Experts of a small language model.
Size: 10 layers, vocabulary 32768.
Experts: 8 picks a token, a softmax router.
Training: a variant of Adam for the experts, 4095 steps.
Below are experts of layer 2 (counted from 0) of a mixture-of-experts language model. Rows are named router (the router's row for the expert), up (a neuron's input weights, with its number) and show model dimensions 0-255. Each number is 500 + 50 x the weight over its row's rms, rounded and kept within 0 to 999. Numbers have three digits each.
After each expert's rows: "gets" lists some tokens that make up at least twice as much of what it gets as of all text. This comes from a sample of Wikipedia text that the model never trained on. Tokens count by the router's weight.

# expert 27
router:486427471509416494442499414381578480476404486571570421506563573477520477512493532580522487467454512495508478389505515518530572538450551382533557491459503546481503394452470481453419455456460541536469536512513534495473465445472542488571518538444531509409546505539453457484580479417557464496501568455453453500494538542573529476480555550543524407517452444426465507477516517442538533558504441484522400501454492496374575531554467564514483506528494464566537517532422494545598484477511465438526533539471561469530499527540444516446552542478470476501421383488503578493509526441481478487482480493479510527508530394457516459578444476534483531635451608574549521582469500503522593522428472501471489576604477502423528520470395474593490496644465388569535405505440421469405462511502500
up0:501520576521536569449475466606518498500529494449526545564496625543533511538508472431542467600479430478492542532399435510510463538575476489562619570531503464483429506482584455566567583466500448402460564495470456527473462496542541560468515518461522429362544566443577566480453500479484576477515429496463601563471465535440514497497460542479539442526521551603548537454476441479598424500510601560453550406524502476487531501535489611579460455489460444508541443473518478470539487440549535451531477525416509522419523502510550560473545551537439482517498417513476376491411398519516414523557565537426568400540470484531553526472496497470554603451563478544429477523494471415540439509537525498514460526500521500463455520474502555516513541441575499452392541502552469446415586515420515
gets: " that", ")", " which", " who", " this", " This"

# expert 15
router:580496479521483518536481500547542397578458445502500551483499505561553417391542458470498483488480499468482550498482483544557454560540533549488639427514619530511487506459484424417523510503541458487426393456456471459396387647508539482492386468569539552551429520513485465572483600486401456420438448541486501461365543526481480498497539462543448539549460519477560489454532560497518480492525483516432514498498516512500509535435514456430535584488476476495609512576513525447378536402485446499448498460543476455518441623444487493599398530429556628414564521514551537507534466496499548480492502461551480533448480602562579496515471550521462456545494488521441548462493513581476511508514487523489480507498463472433485542476415453469547521451521513422617576585442518479464486490538529
up0:520562506472458433489499565443524490532561453540570522478580516492526432491457445563508544552527510439499488456508504428559548437494524458502496530580522505574473473498501499495372424540552485515633514507545604536499582538536507470485460535500507502413521476487504478491489402443452579360397492446560494541411520517578559624480450583495529582538653456448508489478447490488550440489470500585501481444572474526526470486476499516524415581529493417545486525552551475535473492495576579483534469515488472574521549462543447635435461551584421515442520429534438435480566557590580447475478427527446587521490505467521453548509492396424515462405518499463492476521533500524519441495556499469555494492494514457483511504550575451413412425466434484546431524558493485640478430500506503
gets: " of", " in", " the", " on", " at", " a"

# expert 0
router:497482512604512498457542455424528564487547464427443494452512496474497456515536464465552484474461521516572536513490539456455426479428511511657482410559551514503447482531428508507560520517607518529579431503487445432572469580416526522488581583528653535441458580488538482565476453534506495524417471532508502522597485514521480480513442450455540483485536500436548536490466520438498515524501538493443562466479573567380490531539464466475482519491518552519489440443495470402555491486533447395560594469527442556504490572499569549563613535442502444589511490491623480585511590513425532583376522446485545511532494433488502509508485518529568488435554447470468355478488454514554537493534460468487528550456534474397578556487476464584559414427530527537493463548540546526553573523412531
up0:521482505462505490551482486508520471463519529500501561553483492463580433530433555495421470575564569449508433441472543593491486505534499618536607605488465490481474487515510423525522455381450494489497504546564486508468582492515523461422463425509465514522543501489402533525404516457421589492497358535433471393524418565562398608604474409486542517468543396543506591424457456502472514387472542544493475487452555452508461402512551534447503566427506463465534531489501523451491505482451514464538453477448472522465508489498458467580482610474487526403564449496409472416496523431551567514463490476517549568433468457472448617536543422522461562434504514450534581597385491462533536469496542538506513476558501569484530429471553527431448539417502575529504418507498460481522477511506489
gets: " and", " was", " is", " be", ",", " were"

# expert 7
router:555528447480478472478507491535442505581469511495390458470502386508435485503451502478460456540543507475509467538518521485498555440473566492361504483493472487374461584504494494552451413537460479468499521391428495540578499433559411440524499498580449385485480475534445562450464507460548449469526505467540557430601488499489513467420430506533516473493432386563511497527437534503454517505513446457552472478474479507463475510542606473417504417429548554365534470558481485455520450540522465469475518519552508475499539513433478481422458510418518495502458515492478494490428355550498491550550455564464533482468458554414495485460652586503477508532572540476554443544542579555475536531491486503476558568605539471611452590434585449470506529437452444419533425592509456513527508625459499
up0:415452459514520470489524455583545535505444524500538485478454510508432514526450574451503430456477488503481603382537580517449446446598530543473520516514535495510505423441537491500516583566486516458594481489493580518469483452550552452442523501550568460498474602416471472520500545542591515466531459471527477516470485409501458411475585473510468481530517495500461407508471430466538507484488595521414499473408581495452501479435478426466487580494507430435513558419467456444524404444528504589600500492521429534381433519592485498462606599445491552427532436520530584444436459539472573462455499421412463548444531492445422535542510559542557543444480587470454535540504426449466466536492387555564471542479559547501552420435505571550484604403494475530554517472458530504459430466545536
gets: "–", "%", " –", "|", "°", "15"

# expert 43
router:510475513446458492449468466436545407493392472569511508421521513565503493396494501449435471543506527418468519488478501456538548439548508426415526501486514497555502482491428412494522541467584521533481445428536583518477474601504469445568446482538533515532393514537485530556542452478431453373406523493460528372499508488473542526403490541463424478457485430519533545409485490477553564470452509506434509476505440500503469573486467483466470497521521411460594538546513552455493498447494520518479407488497454463465440530468460497602440425432510538549575422464643567486551598564485558470472591489552463496482409553540579550483430521522469395526507515545401568510548482493509457486544475509519515592440563503346473602539532473446542485408444587553477577517455455559513513500524479
up0:496546533509514522481409438470534512504542518531438523448502472542465447531541554502495472417505400520538522531449406505515592542431462521575540465551509418395500494598439483500561540575491469523433513496420537515551507511576371462653465469489509443527453489538509391471496565539533414492488526503421558484637435552473519470501576536577454525432573459486543613428445497578573503405518433506472477462509609374600450432489505515489426505480541468539526505432521502471509455482461467432471473423515527490397583469527570480427524504540551552521511548447508485491568480471525507555458506462456534468624512496514501508481436471505454494536547541518582479429518495439525445456469531536416399496426544515550501485447536474489562500578496499538553498441480458496599565541380486
gets: " of", " to", " in", " by", " from", " for"

# expert 62
router:512516409474512499465539577573475523540493535499501404505531502494542503486534464445505467547494391434447462540467447526455375468554458455515418569487418437519476448459482518471519529518558523486504604457436499507528544586563486532492419509471533536543479492450455511448518460482504492557612503434437471538455628618438425407488528544413540477516443554552474444516453480561405476488443494512474586660554459528449563542511499550546529523472546490509489497582490461547439572521490479485498457543522548438549566493471475561401458577529524504502565603526537436500401510532441498501612408494565460395537556510442473516517444471439420431567440475446553556460397504568564504544416544486559486608495492505480494506476582460514497431554524491506522549560424474486561536446552462
up0:467464470548554483569448472512469539465594525460502492414485470584446431513542502557517520486443490404524412510540469367384478499554516436594532528438450428561469495453507491509539598494437431440540414413458549409466577563493321502476508490488502427538456583474406498495499472506544458493506469433483472539536411440564482483516490541490494475532570504437557525541543448607468516521542454602436336558461461377458491465472441467518531513479483452495426557544479387567510523576512567500492412483504543503466539465519528524526491531554558507489469521541491573532548486514439534488563518565512454514508526565460487505455466526566548445498426389525472477453462482411489511492547410586439482476509517519465550509508559541525529482547536524461412446559432566460561534490526422
gets: " ", "0", "1", "2", "3", ":"

# expert 18
router:487476466512520502508438491556530523429521478513458488523524493432517472410595570609459485438535573532451487467479558567508518548522501398494543507439446519475577550465421395539453485507545536509466596450521481490542549464543536604504517513548547517554457562520515539489529576387506455564529501454521408609447495549535516444532487523519513555482401509488534619615454488444455419448521461446566458566605540497521478460467599439593476487513544472495427540401581473513494539445452483545563517555534481499526502482482532543521506388493531460449420478610490477462489490465548480553464482414451580506457509626495519519551530479535438504489523522478519527596481483564582474574482608502450464486498325496554562419544424510494499449530544474489396530502492527577532436517540436
up0:479418459510464523467491480522518537423545566525474463519476507436527565490542466575514485420437454436551469441553524558413486562538512431548493588425455581484550494432488473476436481462514472563457422444453424561558448490394523460450411494434519458467467567487498449424508450467427498510451547461512473475473452468496511447414502479520475411447476452500450483445523509490473461522499543474422550467438413602497618466546485453554505497516522428518520517461460515552569463506482458468531376544494514473499503453470461581508466545453545504546513406559488489458479500529514401538433472381463514553536619426449525583488398422483505472483459548525481394473516406523540495546499561469505521511494401594498520417553409541629523528497457566468507356450444520492481533356477469
gets: "1", "2", "0", "3", "4", "6"

# expert 52
router:560471480520562479464544476475571533556488527420402493474498449457477517442537583509503562540462419520501505549487477535528553529595394532526432522535499623574426509495532528473466550475588486466347496490473501531512554443557448447403460583493446592522531505505438465497462556527494502484472471448439497520451566452479381452538419486502561556544480445524546442419554451507529577521516483410504594523513512505517494447491528559520496516524472381459526397574536632542477581523553494494492462536639489489512600532440427494414492452474457513446468506508442407424438527491591537527542476497487564539544541477468517483481495571535508452495560537485485393595422437482529521468422557483547541512540379500584553572520488536512583517566527450512423550546448434512464486530473476
up0:466483528608441481533536500509506415455511464586583492470455489505402475499622534582497544546479587480558516568541584489532484494558464468532462500554524519566462499458414601521494526492515480498504578463458427465498505532461387482489549489523429510566557469540458551493581542523462503552547538523441537491615536533567622526382437562537483450380481419514507553504550541453578487421540416427469485479451423594581455398588487568505404465489524444474475515552547442499533484486503487558470471449496520493596530447407475579446458489518507550486508486459608458509602494627471526497453479515576555402514537527476473455477473445504445486464462502546587525554499549478525513451550489441409508462569435470511454478585490560406549463530557495531542530441476429465514535471482506
gets: " the", " The", " a", "The", " and", " South"

# expert 63
router:483504563480507512473426389576559423493442515503538570462461520536553438488493520449559565449398514491525496461527557540422437526507575401489512426604587465483481548471569456535478487490528502525524413604533523480493508579359539453544509506512558464512509490468495494466562482470489493403545531483463603493479426495477569457495523508504536624500597551545585490514477517455506492548504450438397501419497455436472500443533485409475472467570582452570500527470534506507535496484573542531501470437441507515473467533572595534572506393416548473482524466524584511501529495485505537425503487460548545516501456519511549430455519532558424515537469543521459525497496514515492497509659498570463477509476617523389439440590448449497391445361541589486589497509552553521477469456410487
up0:473483455492478517451451507414529514427462533527531455487550491529522552489440462491419448457526528565444482475448513471489542508457525488511437577417378459552531417558551500536421492640515476451551459512503459500479479506556509574584500533489525479496500512445458452516476538535416492438553517646437483414560574475487524563480483501434542420477423479478445529589580494504537493479517529528530513514557532555482535516464446483463427437522475508424558474607450481502442541556421491365521590582459500617524410515570456500422450500567555474549534564444524591395519532498490576550470489577485513480518548550536441467447446540466543509465546503526596539505564529420553489439487440530422500510487359388524551545503450517543581562531550532455551449382515496567569484508479463
gets: " with", " to", " for", " of", " by", "ing"

# expert 8
router:507411422463534474442505420502475615462482521441540487455568540533531506491543473536449496448481540502454442557488545525521575511489424448431554520527475480475540474464586448538440444537535566489444553441532534492482543459510491522479387434527534553459543552522472416425463455435575515478490539479562483530500588536523500475428532389487571505506503472527530471479459463530465551417525591459551475479503494503531446558477559513510432549460514542626507501524490443536533426487530467454520528457459447534490415532533433571460434465600549579507508434542514504515516501522460355511555573415578666566552597515456509467598506590450388588562480498567485526453525530529525548420398549532488410487589462538507525446447432474509448472573529382549449506519540530485433475501510428
up0:465536392504450551495511484517460476537457519618489559515565490467571425461436460473481555460478391594521512514433560500561492517473519475524513450478557488526443485440546476481450512513566543518521508543552437609429511395450427461511473556510472429590501354523466561492493557469508494543454504509471432539480441461397512493526476476511546531542502496442451505521579530661415522530396520460415605617510402503520568544518516442478527481558543491466530571478477487512503476555535443552535515570607498581566473472453585527454512518509491445464464461550470498480510527441547527416468513518523495551532553429457403390484484504426515567506424595476483526477432444417477497492506438542478568422489523508388522510489554475521599461482454496444530554457563478526567575404441542
gets: "==", "00", "5", "30", "26", "20"

# expert 55
router:492463549471549595519506552510474500491461507535552551445431500463486437497534434391506502506510517472553539460506469476502509448472545492530517539494370508594418505477487457449576533457503421431565629499466445488534530542547507481447556492483560455485544400501500476599431511519455523450415491547545481453523444521534413525516484517467430470533447494603449448510475510509517549528587460499602442554520556500491542547604464521585505474470514468525539508447454508405460497497481478517394547492499501378525493507514489475529546438527387473570447444404456517524394532478493516465499390559422456350545517515565604495398465539498430487521508451621512534553568469444456510613510491517552532527480409499594424583464544432476504514492526530425548474551527457518489483598473401
up0:420596473485485451508536564499571431442511518462494474437407590534472473453547568535507522426549565477537499538431537422552511464421468432627442508522504560524583470496530495492532513504590500628510583492494446452546503466522480544545570438512420430477540516525528495523471471429485517551486600469555604526518489581442569478511509507484571453460549484517566490492572539486496492537396508569467500391484427461477530514490519493415483467509501467545501550486542424496448518447507477372495460490583445511452507419426568471502547530499558423518497509560538576554418489459521418585572445405508424465460515575449427552460495454558485494532415564478519487481390474427593513540574564460415466528560557442566490473563536448457484530437558465482411470564518472509419559562464480
gets: " ", " B", "201", " D", "200", " Party"

# expert 29
router:595397629507401525418516459526614589554559579458428505488445400493384434583499493524527514390488416475440411562421532521451447555526570477430519501482520505440581527480481511446484516400467540423515542541419490568570416467469525478522398492427507532549434513565444472457445471448477471526534496407419398532456511531563487491440611468483499485469442472553529510564409560467517521481425521494505552567545552456489481549565559457561505494464475517530514450565571414481494516521502410510508520524479492462515541563445412463478418456450493432480535519487517499453488458468475479535466526484519534573461557506446588470467476480505430617536475492531479477535557490476439492519503455454506535520619427483507448522425400467507562493460524506442509539538488498529487376489548446
up0:483551530552499480533550554510538495546558488590480404526469514437528415557521576577491550569579442591471567499502487523565488355533378491489562543464468496556466462456576614598451535494584524451574522467536408509555427436511532558410454452512502564541485417491518495536426484417524474519446499507558484478504451527509473536488531532434431443493493496507514538374456573488503474413418468516561521497575584476498462577605468480519429558465462516512429444526493557554497517516489524515455508514546593547505615502513420437502460507509488552538487607495444515509476621444436478474452389612483469494595486505489497452469434404498461454600412508474463516434483452537479510539473530496507502498532497462505465433534504515413545578502521479458544561508479528358522498458509472
gets: "0", "5", "6", "9", "4", "8"

# expert 34
router:538530400609496644498502525496423552516491450453534483474462623527517520351423387463466493487462576461496548457510481463543493438487573429574610549469468417491483492359482452526559555525479355494539552535450532474437385480585561442508583437441556510439473521416492471612493538521534461481475512502543478503556493498422440517596485521573459444481453487585524491529498489526540487559586444455529499522491485502433463518480553634476507502494483527595496467484413405481465537471545487561484475523516475546532418403504561551551530506568456532482500495497476514486506511523606469496444526593562425445457449508500493505516469496524514484466415428543447502592442502596560460468432492526440487463475527497460409500524525440580470538581492507472488440500545466516492497529498502
up0:475567555403548473547543547478497492456455587563457489497573479476507366490466517552381563469578437471553499478373477554517510505508486571522465407499522509503464526515446498530567401493469466490514485533540409525432566489485534579454490614600424456466458557458521424571429504528536494466551466544562468453566462433482433468570481537476552523527510399533498514530614546489495500450551504511529469489479490481525383433436490439519368400426519452516492493415546479490473506528614454439488504389552422655543494511478483516500483506552479523486430433387505487479533407485537581484530485557535507500469475508485530468484588545552558493488489482454411583521564575519453503601537460479543498523411568518524537513519516493482450560481518555432490577523564514528438475555538491
gets: " ", "\n", " |\n", ")\n", "==\n", ".\n"

# expert 35
router:569549506498557594541421503465536497465543438501511503393508466547518458573435446499609429485463509519538529406513570491584469531511486541483513512505541468552561560480489505440498517538443522500475530555451424491532477487565542508502563518505519531435524434395406416496427486436512458494445520590517542505527458518520569412452480480449569446539561548434407455555506513480527428506542490492514481468453524516483494464524477587472510524523443484483433424469392494449579456532473513534476525501381502604360451541559577422655638441449488444498477505529516498474507441550498535512439580595515523442446480471549530452479531555602570508534525451561456567439577488503502481584599474569455552440484550454398556555449581484559490541467506562476548520532558540449581472510471527
up0:504521512473576499557530529471435455493525484547514390548532477571506571438521498464568491490572487481605504584401490506474414494508448467597598371498489404394407455546498476564555529473558520504524531504520463453446591521425539524501611495465476574559465493543387551547452537446561524470516454475443530516528483485558573468504449493438497512582563534504575455494480466468485358566476451465429409499546488600510451520500497413543465571483479509421515559532478511502529427487549464537483545474543487519502428432558531563520484474480428541589516531392581565457544526564608526528456487497426558531579497519503499431543510547506608498563488476501495470477537527458480433594449457493528449388458485455531421539404485524459550600478493501530489442485524579491451579508542485
gets: " \"", ".", " to", " would", " can", " is"

# expert 46
router:565505466546572610468394534459434480536529492541429605520545495547511467521533429403458499531534559605528499536446455467511414425432560530571572507639423479438542456496449464541480548458494514528514546471450508462448527503502555459514527426518471470418531510520527529581448439508472524580541583502545504501559600501493507485538469493437531404500529504503538593535462477560425540584488516542533451533481510415425467617482500519495519475486512467515496492535536450463447424561510525378548600490491482654490516473428456618507580459487495428566531398440519438570505491472483510570527538531487451482414418540524488464465483501544562455515529428478615458496457537518497525447534489470444470525525525491435537503504636499559499459506550395515481533559569539492529444620494512
up0:522453494491486469467514473528499504505497510552515546419489495423519465519517516471568528441502536479522507546496537401506559445538580511487423527454477409532489495428533443470491505497492482532416488484510516439406575337488578476536445508465562592543535505592491570529560638528478414525557427495466533455374487518566529577556508493566502605553463588432533491607555527501499518556562495449542410611484442593499475477460582475558564454459589502531542489544500438560459564510523556579513503550507541409442555445607503542457482456533509477452497463587608449575542527553524505572502477503464496415474499462520436499616532503460503505463524497609525515544463540471454576475435559522475543479492460480588454464593473434527433479490449498527424487492392497526529513510531400
gets: ".", "-", " ", "–", ".\n\n", ".\n"

# expert 44
router:530539561546512478464617426535551497475546498519451461490468601431591537565502545498573514559494536555429532441432554515432504456545455468547512467588606535485494526533452585505541470472503531494545557524537499464482524552429554572501568515598469479542586497527481514484499468477510485557510497538478516459521452549445560548471590568440445416535514473434464520470427540462474568574455538437360479492431497508472490466518476549555453509547529404587583525409494421454551448508636495476472517404545556457514538429542460483524507562482503480545520519560490454503382502448473402445532429455477486379502510516510516472525441504482521514568481589549543475426478465445458521470513406494487529553511537534378487505521543536520521491400485565511491543573486528425382544413427637
up0:522396482548481498473491496528522407581472556511443588521447520548491477441526505486499532469622466473559403417469512575493462470441543551571557450564545495521537468432535453497465499428472484453522416540456398477480496552502481527454419468461523481531446538488485471557483530493457404460477469468469545554366494582470525427542511471580559585528451428548486446461552491427569606497504408342440486475545439455530492556529542487425527565596486476416414535501597612501451429474584613565543488474496408516557553538535442541509487551492555529524495526465494449553579542540520581567490498468524448527471496422537511570426581481460584475534512476402428492441550492443479472524574416496488572430526484531461554466490493536529548481506478578512541503521450487438491501441498548
gets: "\"", ")", ",", " known", " well", "),"

# expert 33
router:543500478568448455448535506490499494533463534569504522466557504520574554518432463488386571403511562491472527566491431452463586471502460558480513505456431430554516432539498395627442523489449438542608563515500485655404537490470521515523436534435436513455535465468484562420527497516541469557487546427457539454562514464462509482585508529543480515485560495530505455401566448487524534498568555557508543568554421510443419497531393537549503522546506512482538533612588525487469523523496527500526475525503444594523438507389425559433473468472486444545531466368503429458527453488578504560558578519489490497492456560414459513586502532455463553446486548445511509530408585513476580473440473529458411469543489548448565491486497535428548520552531421560537483516443527599621474531462487
up0:496466397526478613460438511489444544510492503558484541490593474440550554463516426493526546515472459461493451495434482567464579541525462502517384513519517489496539533555554560555503494463437552559458553578423553476487533480517493483580393434428436512490531515433596492495565508533435483482598516435659531537449541541468493502518580459530554523516543615461521474554467518498428537471575508518517627437384471448460535482496508539488468435526557461521460531527512473503483489494495553457494536479443530505614443407504626464484404503506543515494618486538522566482487525500429501631544563475491526454598534361479505531535405463501466493515499537386549467544462498546527523437519622516431488490429472490518488457425523513496494466547552463442516489517471476616524413477485577
gets: "-", ".", " (", " |\n", "\n", ":"

# expert 21
router:461623514524527411536507536488544384522449404496464480458534494526570533562543502493425631463520582526515444513563372512477586374465478517571471461529379426502514537549419583497396516557545411521588518483466444533489489491450518539489523505562474524489526448493529482453531532492521479472493542533588591411521460496556510612565467532546520432451531540567492499517499454465522472522511499481528465567517438521433461591520496570510420471582525564492568475549504581586444516547387471504562576504532505562552495438459474463498596483574556503467444552487485421509446460544519487523459485468458544488489517474477533554598508427444500463545450491442586540527474484564534382519577553467495505454445553527488502474509502601445450537518627457580488482455523566492523564560435510
up0:571520523488415537422583555578485481505478534558509447505499462520595407484547520496519469501506505526492487526532574384537517493631551475585519455503490498481554502438476528464499495433596440593593452489374461472536590468489534532403436482501542588576488447507465491532563491516489507493321518519475503508439458484490567502545491439443518544494520479514514506517563450548459559461497532464554518603377480443506479482421536458542527537472532492486384571609555404480542501460512652525524446549514450476489622514432490526483580462515490515435479526535511476597416544505458472525481518481432432550509457426454490586536449503519584503495570440510453525531449574430445497430511585441515451509444505514469497562452579444589544454466449445572509500552496552498521528492477506
gets: " |\n", "-", "\n", " most", " part", " Country"

# expert 2
router:428471566528469490456471451448589412576448479458518536602477471472381567511535497518487557557400501513509491530495586436423428431523565411501486478662542519543467542539512449578566520565494468530456432564534471537481464561489514495501479561486502557427535478522555485459466517515530559526419389520569574510537560445571506552481384468441566520447538561553467411510484468447505388448546604487487517472561503540530484452573416570435474504548492518452537455386556439473566521477580488532531491537511464457489515588536531476455600491582461439510541524567514444523455545388526528449460523515542593493526558524480436505503503478578576597466503481542539493438446433511557515532600513449578478475515526478529422465530458540492470493408567434513548491506481487428473532474441540
up0:507524519550507485528428504582522486516513389512478489548512496434510515508498458402490524534501475365503475532508504532456515537501561542457498436542446519500496438517443513488465446525438542431515477352574473505467427565576506472585528540425462491448453444462556438590403562494510480448598556491578539546382560573522473465375592566540519520457482476446499449464561614455481535399509548470527526460444494493492470490529624470561456527577540561486461510480490480496536509501562474451543524454477535549456487482457491458580503497495481495519461551548497499478454414597459529596552542448410522516453586448568537541454558455516538520526458470477582521483461474539454471539523511449499532510388569456453541554627527482530585511463578536447480549491477652474394471485384486
gets: " was", " is", " were", " had", " has", " been"

# expert 20
router:588577423455449641401424439522536536500454465512557499451469506516612447475528464442533580483460434563516514499556540541520513563527523514478575481569413492508518508413531485493505415434498510438576455550454528535487537475468481508418423521622471425456529536433403472501518513398542531502437537546426460500479512533454551513452472573384509459523512516438532480549491398449449443543480526440507541511501519444515539439469494518452548459550509447506433423495554550517482588518512466528470455507474541553517486473447524429587482425520371430540530458434400488471501509422512497537571458573530519512494438479536566375414516482490489473564554500491545490513548494534438488517560423523401526620442556529400506498591537471541549488475505472499562496542593472479547626493507577
up0:494519565548454458463520517499468549482522380535417525565479542482522621491536370482531458491547523556459518485472507489523517444542549488495517561535530500481438538466499423554543470514475476506587423559488563479444415496445565536521489538466541476441538551506496487523551521502565511492438488430416559486562537447470527606601489449466485545395475491488477624533488572390593422510455500467501393504539481450485411585506497554472513494565476438471534467495470481604570529412467535560612467454360484493490431569548472473516569493540497509495498415459507504507545519608536493540448548515482553455586478566506496450553528499492603506509467495415476467589532487536493386527470428590512609408519511486538478538531513547532363544472500520556514426508517473593522488488388517
gets: "-", " as", ":", ".", " |\n", "\n"

# expert 31
router:491514551434466462439470506518621453573490441355536507497502533481568416575578473420511489562437510563574529525494488509507487519617527529545540483533463435548531504606514497559483529500540587557569464535435455567473546498572549516426512523579531543415617449476487534498397523413517442505534446567534513474430508431447495504511535474554451417563443441564570412492410475522463493545491511477488534615486493534516559510552477467500457536555550461464507477514472543518532557499547513428570531594540486433552590559588516459474482514407476515551514438499471437486503481446536397463539449476467588551447515539570537509456521576461469542560464521534527448470590371471478556499496584487477505443457392435543536487492415541488474432522485487516459555505432568506536512406591553
up0:450589506523447553538570505528550543391512530508503529482479562527469483544445459570503515420449437484546495460376576538443509432487580442477519467545539487550598425496521558532511572490502452534444455453521420372545504473386499529452468513521475536556430480441559509501481560471466561476477489556477467490497505468494462449532540479383491454378488514502455439459533519597550569595462512468476486535464506488492551505528523521524511417582525457460461412532477495526428543440531560524508397627531492429506568515549445604569464586429558387403469507510487543487538584560559487571504486408455389515473528512470426457571429554493548425609514500429421515467486474501498404555465559505505526533511462458520547564517449453544481504507488521557434457548522564605481487557537506
gets: " a", " an", " the", "|", " is", "th"

# expert 61
router:562478529270494493466473505479557471526457534483478517540586451495450516522556448472546551531570488532458516431501506507628478564465539443478534508506514512469431542514440490487521425493451476485503501411528466514571516593582401608498470472471450462518379502488489486424497551551521565508498497527505566471504491519586538434561469450543480402593428487438543621523497529498467541482483558470583496554538447412522533513449529447488509459499581504442518482458495565528443535430436471527412608513463540476427504517482506490462559503466537480524502491545491440525426425417419527533532449625394565548536536510578535543551502464508382545475500467494569518456479501536464516516555532496539447570541420383498629455449502493470457450489561558463533492550467462514494536594563453
up0:449539472519465464541488508561510533561451404522502492514482444530579397485490537486455554512495462513572512525449492506447563454484389473450535455470507496602472518586511499596411424576443489484496573634559660496494500438496484516523556496550451461462565480597547637578416452459528457486530508481496485445364450521456511590481520582505536512548562504467464476386442627559533486464408467497503539494492577469492503509522414481526540561475482464481523566486510541458486493556452464572556382477436497481468456530539583409483498519438456550513447450448453568366536437516571549460464534491544503545584430518504454562538487494459496456461509480486552459462582433425489423510528496596438559497498544498538476422561463546535506535493519520475574470502524559440480464514538547
gets: " ", "1", "2", "3", "4", " ("

# expert 28
router:497509409460498505533536641415618419466491413533442515496520519506533559457447423549486522532574462513489434457542478600543570499484569590489579491546519531444525542520506409529429507680505445608507501523492502541477454561455483494503480421490426530493423516505528486415570512432578478450578531566555476503495522426547430544461423458443479492378511506449566559450450506640477427439594555537501459510465497542541535514440523530388531412500529492404511513524509519483470481415407500515511484426484491542468429509438554508541504503489535446513556540538494521454486485461514526474534509601458586488525548466465555465574439492515506521472414558495525492496449583588415522527515532538477564390542567475513465438485559521486475555502477474449521522470468440551575550551505577
up0:526494453576446470535529488522560521453527458564565551489473508500536456398488479489476526479461464512459483531488574477481549505652476486503506527509536498527557496527551441461451555549429609556533473470553536428481410492479546383534430475497507469523515382589451575562423440450564511519441441485379445498560484528545538513465520624452455561487460545533515404567531584504580447450576491496471600495493421505566510563494567475486470411484534535466516459560549445549469533501479505479471457514470544535499493595456567371527452509461482522498525459541467506409567654498542520519477530520446473447589492525507498500569523594555498484515518566529468528567591563474468478542461534562457581571503424480395461584520553455477449608526488537553500471485588573549506404489498534
gets: ":", " In", " the", "In", "===", " On"

# expert 49
router:586513543436529532515499476522463567432532477526488519445567446520468517575495553556462478501530490481526514495479541516548462537486545391452561601474388446525425516472480350430482337605460488556550549408557434564533500430568470513506507562459468502470433562457511467498597527470559507455466503470507413550511399516486546514537457526557545508529494509558479578560546512544533468426536513495583455416467483481500549418454467452579440518515479508483436486516499457478539515459568471554567446539478416606489387371543527465567537486463425477505460439522486480616415404444527541392547570467437475450529547505475471495540599493535574466475426473492464496536482491525500482430503503511416473489573456442541580474465443471487490561526507546550449459459537448448548510537562414
up0:513537585543406487388533526576474535528547553540454396493429467430422553529455531395499477523465474514445515446547474530547512515522513499499388410522611555483417428523547471482539556502456533523539461489529563449522539513467533538544585485563577538439604456481484524419451497493464520526460436472501558445531589446505410437496524545476459550538490577456554465465424532507611397534519536544453487549509521516524491389527427530494376498459502600488489516516491520464507551516504474549495491480491425451429651540525516403530482401533476556471515534517550494568436495454439494469562499535493535465469458537493498501351540502566544543540569494487462407455544509521404487481483465473492444465575475526451531475517486475434574511528470427559482645383570526452516533493534482
gets: "1", "2", "3", "0", " No", "4"

# expert 23
router:498511497493524604511493615523481420547532457456437458547558465510514457467484478534497583569479430488574388523529552445553435513496442601384552498509657470595491495480474473508492440530484526594483456568537482538414535451465564581511516560425435517475573538501512455464465555441506406462483504454479422532430534464466532561531349530520583449439540487498511434540558470505524442499519543517474507408533501530438519556482505537453518500495455449521473472603510530513569473513562578420547514514504438521541462515468441445437498486504492566440565455456440486447500406446517601521540517536576588531487517392437483504496605495537582525460436566508543549558450445438503433491536504508435423474625567556553489443459560522522479534552526511467419537397447503483477467534451500
up0:618477516528545536513469459585497527406552631538488570492515443519458469505407526493484472476512498435503513447543520362496569492421488508523545478485454573447505521518542427528531480407407544527489469442542535483511594593509444471530607426434395545491529499466523591514421552530406608545422526501522420505457459548412623412583518470423492458555543451531563445479533462499469472411526483463376486507452558480486505530457450533500506520447540526436442566523473442533482442481519427546562475484481430523397467524539507524560427475432535546443502506582502510550541485513572525535434560476551440472361405538474439459467524441490504526480598536555550552510422518550465461493511497526437475480510476381432529494567555499547484482520545529495491446486564488477526567508517484
gets: " the", " a", "=", " The", "The", "|"